From a checkpoint of a small mixture-of-experts model trained on Wikipedia: 3494 steps.
Below are experts of layer 6 (counted from 0) of a mixture-of-experts language model. Rows are named router (the router's row for the expert), up (a neuron's input weights, with its number) and show model dimensions 0-127. Each number is 50 + 12 x the weight over its row's rms, rounded and kept within 0 to 99.
Before each expert's rows: a language model's description of what the expert responds to; "gets" lists some tokens that make up at least twice as much of what it gets as of all text. This comes from a sample of Wikipedia text that the model never trained on. Tokens count by the router's weight.

# expert 16
Opening pieces of capitalized personal first names in lists of people and cast credits, like Bar(ry), Ar(turo), Jon, Har, Wil.
gets: "An", "Mar", "Ar", "Bar", "Har", "Al"
router:56 64 44 60 53 47 55 30 54 33 41 76 40 41 34 46 50 46 34 30 43 44 51 39 65 43 16 62 56 41 45 60 26 32 48 35 32 51 41 52 58 49 37 34 44 57 76 55 49 46 39 45 71 60 49 53 68 58 74 45 61 56 52 47 52 36 42 55 61 41 50 45 64 43 32 53 35 62 65 42 55 64 34 62 62 45 49 46 49 58 42 67 65 46 77 58 61 40 46 52 51 68 33 56 44 40 44 63 40 47 42 33 51 69 59 22 42 36 55 71 45 60 56 46 55 62 75 45
up0:60 42 53 62 39 52 53 38 42 53 64 60 49 70 60 57 47 52 52 23 42 47 37 50 79 60 50 45 51 56 37 45 55 51 49 36 36 52 44 40 42 38 64 68 36 74 31 53 34 40 54 52 52 55 44 62 37 34 54 70 33 46 54 27 49 37 42 65 59 43 30 47 52 46 62 63 35 59 70 62 48 45 40 52 22 43 47 20 30 58 71 38 68 38 39 67 51 62 65 67 45 58 41 36 45 50 65 46 51 43 46 62 25 36 39 61 47 39 65 54 56 43 64 35 28 48 49 43
up1:53 43 52 40 55 22 63 36 62 56 54 46 56 22 48 41 52 41 41 56 17 69 38 65 33 61 57 73 54 36 28 53 47 60 28 58 54 69 62 54 53 53 42 45 43 68 37 49 51 58 37 48 48 58 57 44 73 41 27 51 31 40 48 21 53 50 47 53 45 62 54 51 45 41 48 54 36 51 41 34 47 40 58 57 54 42 62 49 75 46 32 24 45 63 37 57 18 44 73 53 55 56 47 51 56 48 55 64 62 51 57 41 54 53 39 58 64 31 62 73 45 47 45 57 55 34 55 36
up2:64 61 51 61 55 49 45 38 45 57 63 38 48 35 42 57 65 34 56 58 54 38 28 54 54 38 47 50 72 48 57 33 62 44 45 65 56 57 60 52 37 64 45 44 62 33 42 43 21 79 57 58 47 64 26 53 45 45 65 61 38 61 55 39 50 69 43 40 37 58 56 46 59 59 51 41 43 63 31 34 43 54 52 87 73 50 60 46 63 55 63 49 41 61 53 51 41 58 46 45 45 37 44 57 48 40 58 60 63 47 47 66 43 41 31 46 59 38 63 42 68 02 33 43 60 47 47 57
up3:32 36 44 58 46 59 69 35 38 55 64 43 49 61 55 51 64 54 53 75 44 68 56 38 34 51 32 48 57 39 47 70 45 60 45 30 54 30 28 48 45 34 34 63 42 58 49 28 49 52 45 52 60 51 49 62 57 49 66 69 42 48 65 37 57 61 48 39 44 50 51 67 67 40 62 30 60 39 56 52 58 68 45 61 29 50 27 22 59 57 39 62 31 40 63 45 33 47 49 57 40 36 55 41 49 51 44 42 47 65 54 49 62 62 67 50 26 17 32 27 47 48 52 33 47 59 52 37
up4:55 47 30 53 54 47 68 63 49 66 58 37 67 49 48 55 51 66 34 55 63 32 54 59 48 48 39 31 43 43 79 40 39 56 40 52 44 61 58 28 63 39 64 53 61 64 68 47 32 60 39 53 62 47 57 55 29 43 39 38 69 60 50 29 30 48 45 24 62 39 60 56 53 59 34 60 39 74 48 47 56 26 51 48 62 50 34 58 48 46 53 54 29 48 62 58 59 51 51 17 63 62 24 49 54 62 57 43 54 62 54 42 28 30 38 53 34 48 49 58 44 66 54 53 43 60 29 52
up5:53 57 27 62 48 63 57 39 43 57 52 53 50 33 52 60 52 64 54 27 45 53 66 62 54 61 50 45 72 41 37 47 50 32 41 40 43 57 43 48 43 43 47 38 57 35 46 47 38 30 33 43 24 36 41 30 33 47 54 52 53 54 58 50 66 54 38 49 57 62 34 63 63 42 58 29 23 77 41 63 40 48 34 55 45 42 50 56 46 57 44 31 44 28 45 44 25 62 59 35 46 27 47 39 61 47 46 23 46 36 47 45 28 78 53 43 39 53 39 71 58 39 61 69 36 52 44 60
up6:37 39 55 54 52 31 49 44 60 61 47 56 49 61 50 66 41 54 48 41 47 49 44 34 57 51 21 60 44 39 35 66 52 44 30 66 41 28 45 19 34 43 40 44 43 40 64 42 50 53 21 52 57 88 43 41 52 76 62 49 44 49 56 40 44 59 57 54 53 31 34 64 75 46 38 49 46 55 50 47 56 60 45 69 48 53 19 32 48 46 32 53 37 51 50 38 43 35 37 40 51 47 30 80 66 43 44 51 50 47 37 31 46 58 52 36 47 44 70 50 35 59 50 55 48 46 62 54
up7:50 57 64 57 45 47 50 76 53 73 49 41 49 58 41 35 41 67 68 37 40 31 50 36 63 46 49 31 44 59 61 41 59 54 52 53 38 49 39 31 45 45 32 52 60 64 43 49 40 73 48 53 41 63 40 45 56 44 54 34 35 57 68 58 43 40 53 61 73 72 67 42 48 26 35 49 36 57 40 57 47 25 43 57 41 58 56 34 45 33 39 71 33 61 60 42 56 30 65 51 66 55 42 56 48 53 44 53 60 18 49 53 52 41 63 28 37 28 49 33 57 44 49 65 34 73 57 37
up8:22 28 41 67 68 52 51 57 48 52 58 33 46 64 40 53 44 73 44 53 40 38 39 56 56 48 44 53 44 32 16 49 35 48 55 44 60 47 42 51 56 51 59 63 45 67 36 50 28 51 67 42 44 59 59 45 52 71 66 14 57 54 65 48 45 66 51 48 59 57 57 52 38 30 26 42 56 45 61 60 34 64 59 39 68 61 55 36 58 52 65 45 47 49 54 35 69 69 43 40 35 50 67 60 55 57 52 60 45 40 51 64 49 45 58 57 47 56 57 66 28 71 25 41 35 52 71 58
up9:34 42 42 56 66 68 39 66 49 51 40 65 45 76 53 51 52 39 59 46 28 74 43 59 42 40 34 53 60 48 41 41 30 55 37 47 58 41 27 39 54 43 45 38 46 64 51 46 38 66 35 63 68 48 40 61 69 47 58 59 55 58 56 50 53 48 43 63 56 56 49 47 62 34 32 44 52 50 65 47 34 77 40 54 30 19 28 43 56 56 42 73 37 43 56 64 53 47 52 44 28 58 30 43 27 38 49 61 39 66 35 28 48 49 54 41 54 44 45 75 56 52 42 67 59 57 51 31
up10:50 53 42 34 43 46 57 39 37 83 66 54 61 42 42 53 62 37 47 58 36 68 15 28 56 48 36 47 56 60 31 43 56 58 44 48 36 58 40 38 67 60 35 43 63 54 35 47 64 68 69 36 31 51 33 65 45 53 59 48 57 44 26 28 46 80 53 39 52 54 56 52 52 59 34 71 56 32 57 48 50 52 78 53 56 54 37 66 69 50 49 49 46 31 61 70 42 40 48 43 47 60 58 51 48 52 46 42 49 61 53 64 34 57 65 50 49 56 55 38 46 33 27 47 47 74 50 50
up11:42 68 24 56 57 46 27 39 58 63 72 56 54 62 46 35 75 43 43 47 54 44 73 65 42 55 87 56 42 46 66 38 44 63 40 47 36 85 35 31 51 35 36 64 40 48 65 57 49 50 51 49 57 52 50 40 36 66 50 55 43 39 32 47 59 46 54 37 39 37 48 63 46 45 26 63 54 24 41 53 47 50 43 47 47 60 56 65 54 41 62 66 54 45 53 49 32 58 55 45 81 52 35 50 41 57 49 28 49 51 56 42 47 50 45 51 52 50 50 67 44 74 69 60 60 69 49 59
up12:49 22 48 52 43 53 43 68 50 46 49 33 71 58 37 61 66 62 53 44 53 51 41 56 45 48 50 57 31 40 58 38 47 42 34 36 45 82 46 62 56 66 33 38 62 52 48 71 54 58 67 47 54 53 45 68 54 53 28 50 45 35 59 37 39 53 58 29 39 54 53 43 49 54 56 35 47 54 50 51 45 70 53 42 50 73 28 55 73 48 40 60 56 81 63 43 24 33 51 39 59 46 65 37 52 50 48 41 30 44 68 37 51 44 71 34 71 55 57 57 52 44 55 60 40 80 68 50
up13:43 66 36 41 35 72 47 83 45 45 68 56 65 49 55 61 52 43 47 33 65 55 56 54 47 52 39 53 54 45 52 33 51 39 45 37 59 45 46 36 36 48 53 26 50 33 50 35 50 73 35 34 41 60 45 49 39 58 74 32 44 45 40 58 62 25 55 50 58 61 31 53 42 35 36 39 54 36 36 52 41 54 53 53 45 34 43 43 63 38 64 62 61 45 62 41 63 62 44 49 85 51 67 34 67 39 38 31 42 57 73 57 64 51 60 43 47 21 45 46 46 50 55 38 52 29 57 62
up14:43 55 45 58 53 66 61 47 19 47 53 47 44 48 62 32 54 53 62 51 47 58 23 53 31 59 45 34 43 68 54 39 48 56 55 68 50 35 69 30 54 49 69 24 45 55 46 37 54 61 46 43 48 50 69 48 60 69 59 49 71 62 65 48 25 49 43 68 57 31 30 55 52 36 36 48 54 53 59 56 48 42 48 47 46 45 63 61 33 67 42 30 51 49 81 61 55 34 45 54 51 61 61 54 67 46 48 71 53 38 52 54 33 46 43 49 46 46 60 47 27 62 84 25 38 40 54 55
up15:26 49 55 67 41 46 40 27 42 38 63 37 42 68 55 54 44 46 66 45 41 37 54 68 63 39 21 49 40 41 66 42 32 67 52 35 38 46 51 35 30 46 50 44 19 39 61 57 41 43 47 36 53 68 53 49 73 58 61 53 61 65 55 41 56 39 48 71 48 28 36 43 47 51 47 62 44 45 62 65 53 59 56 59 48 51 51 35 54 44 59 50 45 45 84 66 48 27 37 68 45 69 27 62 47 64 64 49 53 37 39 63 61 56 76 46 50 37 45 57 38 52 60 48 56 45 46 46
up16:33 48 28 38 60 41 46 55 59 43 47 59 53 64 50 33 55 59 48 38 59 40 51 58 56 32 37 38 67 59 49 40 62 62 39 45 54 36 35 42 55 50 49 58 49 30 64 43 24 38 47 49 56 71 40 41 71 48 47 69 64 46 48 48 45 44 41 53 52 51 38 48 56 46 45 38 48 52 72 45 73 44 49 45 60 56 38 37 42 37 62 48 35 42 72 59 63 63 74 91 58 43 65 69 49 27 54 43 43 64 77 61 46 41 71 58 29 33 43 63 60 40 65 49 49 54 58 68
up17:36 64 55 63 51 54 34 66 35 62 53 30 59 50 31 34 48 68 42 62 53 52 46 46 53 65 54 58 23 76 31 52 54 24 59 43 48 50 47 44 47 35 55 65 57 41 30 31 46 59 63 41 50 34 45 57 47 52 38 31 39 43 60 47 53 56 43 33 54 29 44 45 37 52 63 46 60 44 36 42 70 35 44 61 47 53 65 26 37 52 45 55 53 48 18 52 33 33 48 43 76 39 50 55 52 41 56 44 40 72 52 75 45 37 55 51 52 43 38 55 45 70 32 25 51 65 60 57
up18:37 33 63 60 64 72 21 48 43 43 63 52 53 61 37 40 60 57 64 62 39 16 60 67 60 53 68 48 65 68 51 59 57 62 54 35 58 55 46 50 72 52 62 61 50 34 35 56 49 32 48 55 76 42 44 56 46 60 45 56 33 44 61 35 45 43 51 54 34 34 57 44 57 55 51 52 61 62 55 54 31 39 55 72 54 21 66 38 34 66 38 46 64 40 61 33 42 40 55 43 42 35 45 47 35 45 42 47 31 46 43 29 44 37 55 67 41 49 33 62 38 58 41 41 38 35 60 59
up19:33 50 58 57 46 41 52 47 50 37 64 64 60 34 34 58 54 62 42 39 51 38 43 22 53 50 48 65 45 52 74 43 42 57 53 35 46 49 33 24 68 14 44 52 76 60 51 62 56 54 43 52 68 51 46 64 58 50 50 66 65 36 56 61 20 19 50 72 52 55 46 34 45 53 55 40 56 34 32 46 35 42 47 55 49 39 38 47 49 42 43 60 43 52 48 72 36 64 44 46 28 74 43 46 40 28 44 60 45 51 48 39 56 75 56 32 47 29 37 47 53 50 53 49 51 60 52 61
up20:64 67 37 71 46 25 59 54 46 60 60 37 77 36 55 43 63 49 40 60 42 36 44 40 61 51 42 56 44 34 18 44 38 35 50 57 47 61 52 40 28 36 55 48 46 54 49 51 44 66 39 39 55 65 61 55 55 50 32 46 48 27 79 60 43 44 43 50 23 47 41 55 64 44 49 39 45 51 46 41 53 45 24 38 43 35 50 36 57 62 75 53 49 52 51 56 34 50 40 72 53 47 59 80 57 45 56 30 49 37 45 42 61 62 53 49 75 42 54 64 60 57 70 53 25 39 48 57
up21:26 49 56 69 52 68 49 58 31 66 46 51 43 46 29 64 54 67 71 34 44 46 35 65 28 53 45 45 48 63 40 31 50 35 61 54 33 36 59 36 46 62 53 70 45 76 65 33 54 51 43 45 56 41 50 50 42 56 46 60 74 65 47 41 35 60 49 60 59 49 68 42 48 62 69 42 38 43 49 29 56 54 47 50 32 51 63 69 59 58 47 39 60 58 45 50 59 55 44 49 38 29 39 52 49 35 56 71 70 58 29 24 78 54 66 56 45 64 62 51 70 49 61 44 53 50 61 61
up22:39 33 28 45 35 44 49 48 66 64 54 56 62 71 45 49 43 54 48 40 49 41 43 47 70 45 51 63 72 72 47 51 44 52 30 57 30 60 68 41 53 51 45 43 33 72 59 70 41 46 40 31 25 59 62 58 59 50 24 29 46 40 61 59 48 35 53 53 41 56 28 32 56 44 58 40 35 53 44 50 42 37 42 40 50 44 21 56 56 51 58 58 45 54 34 55 52 68 49 27 58 42 62 68 63 49 45 64 36 57 42 29 49 67 64 39 44 68 53 66 44 45 67 54 50 64 39 71
up23:47 51 33 50 46 51 75 51 65 19 38 73 32 51 46 53 57 53 62 28 56 58 75 52 59 51 34 48 56 57 38 62 41 62 28 57 43 53 63 62 36 46 39 36 46 30 28 62 48 79 36 60 57 57 62 51 57 47 53 66 46 22 60 42 19 54 43 55 58 61 36 52 56 41 67 53 69 49 49 50 35 57 61 54 52 51 37 49 38 43 62 62 80 40 44 50 41 68 46 62 37 39 48 69 40 33 61 64 53 36 41 54 47 52 57 44 68 36 49 61 44 40 62 48 57 47 49 36
up24:53 45 39 54 25 62 45 49 75 35 45 57 59 55 29 34 29 46 54 35 67 39 43 71 55 56 38 50 52 50 25 35 47 51 65 65 55 73 63 25 51 49 54 57 71 50 49 36 68 60 31 56 83 43 59 29 39 53 60 51 52 43 74 39 64 46 40 50 39 47 51 50 53 65 23 64 31 40 26 55 44 46 68 69 24 49 52 53 41 57 50 55 37 43 54 59 61 59 34 33 43 51 40 50 33 59 53 71 55 44 47 50 50 57 40 39 48 48 53 46 50 34 46 50 60 50 55 59
up25:53 46 57 59 50 43 65 42 57 37 60 52 42 56 44 38 47 34 61 51 56 44 62 41 42 61 70 26 50 68 44 33 35 49 42 52 45 73 50 33 54 62 43 65 32 50 46 48 45 52 47 57 50 56 40 38 61 34 53 47 66 56 59 25 47 25 50 40 40 56 34 48 55 25 35 55 30 44 73 50 38 72 69 68 59 31 67 48 66 67 33 46 45 56 53 50 61 49 46 52 45 48 34 65 77 56 56 32 44 30 47 31 45 43 57 32 59 35 51 60 54 37 44 54 25 28 31 52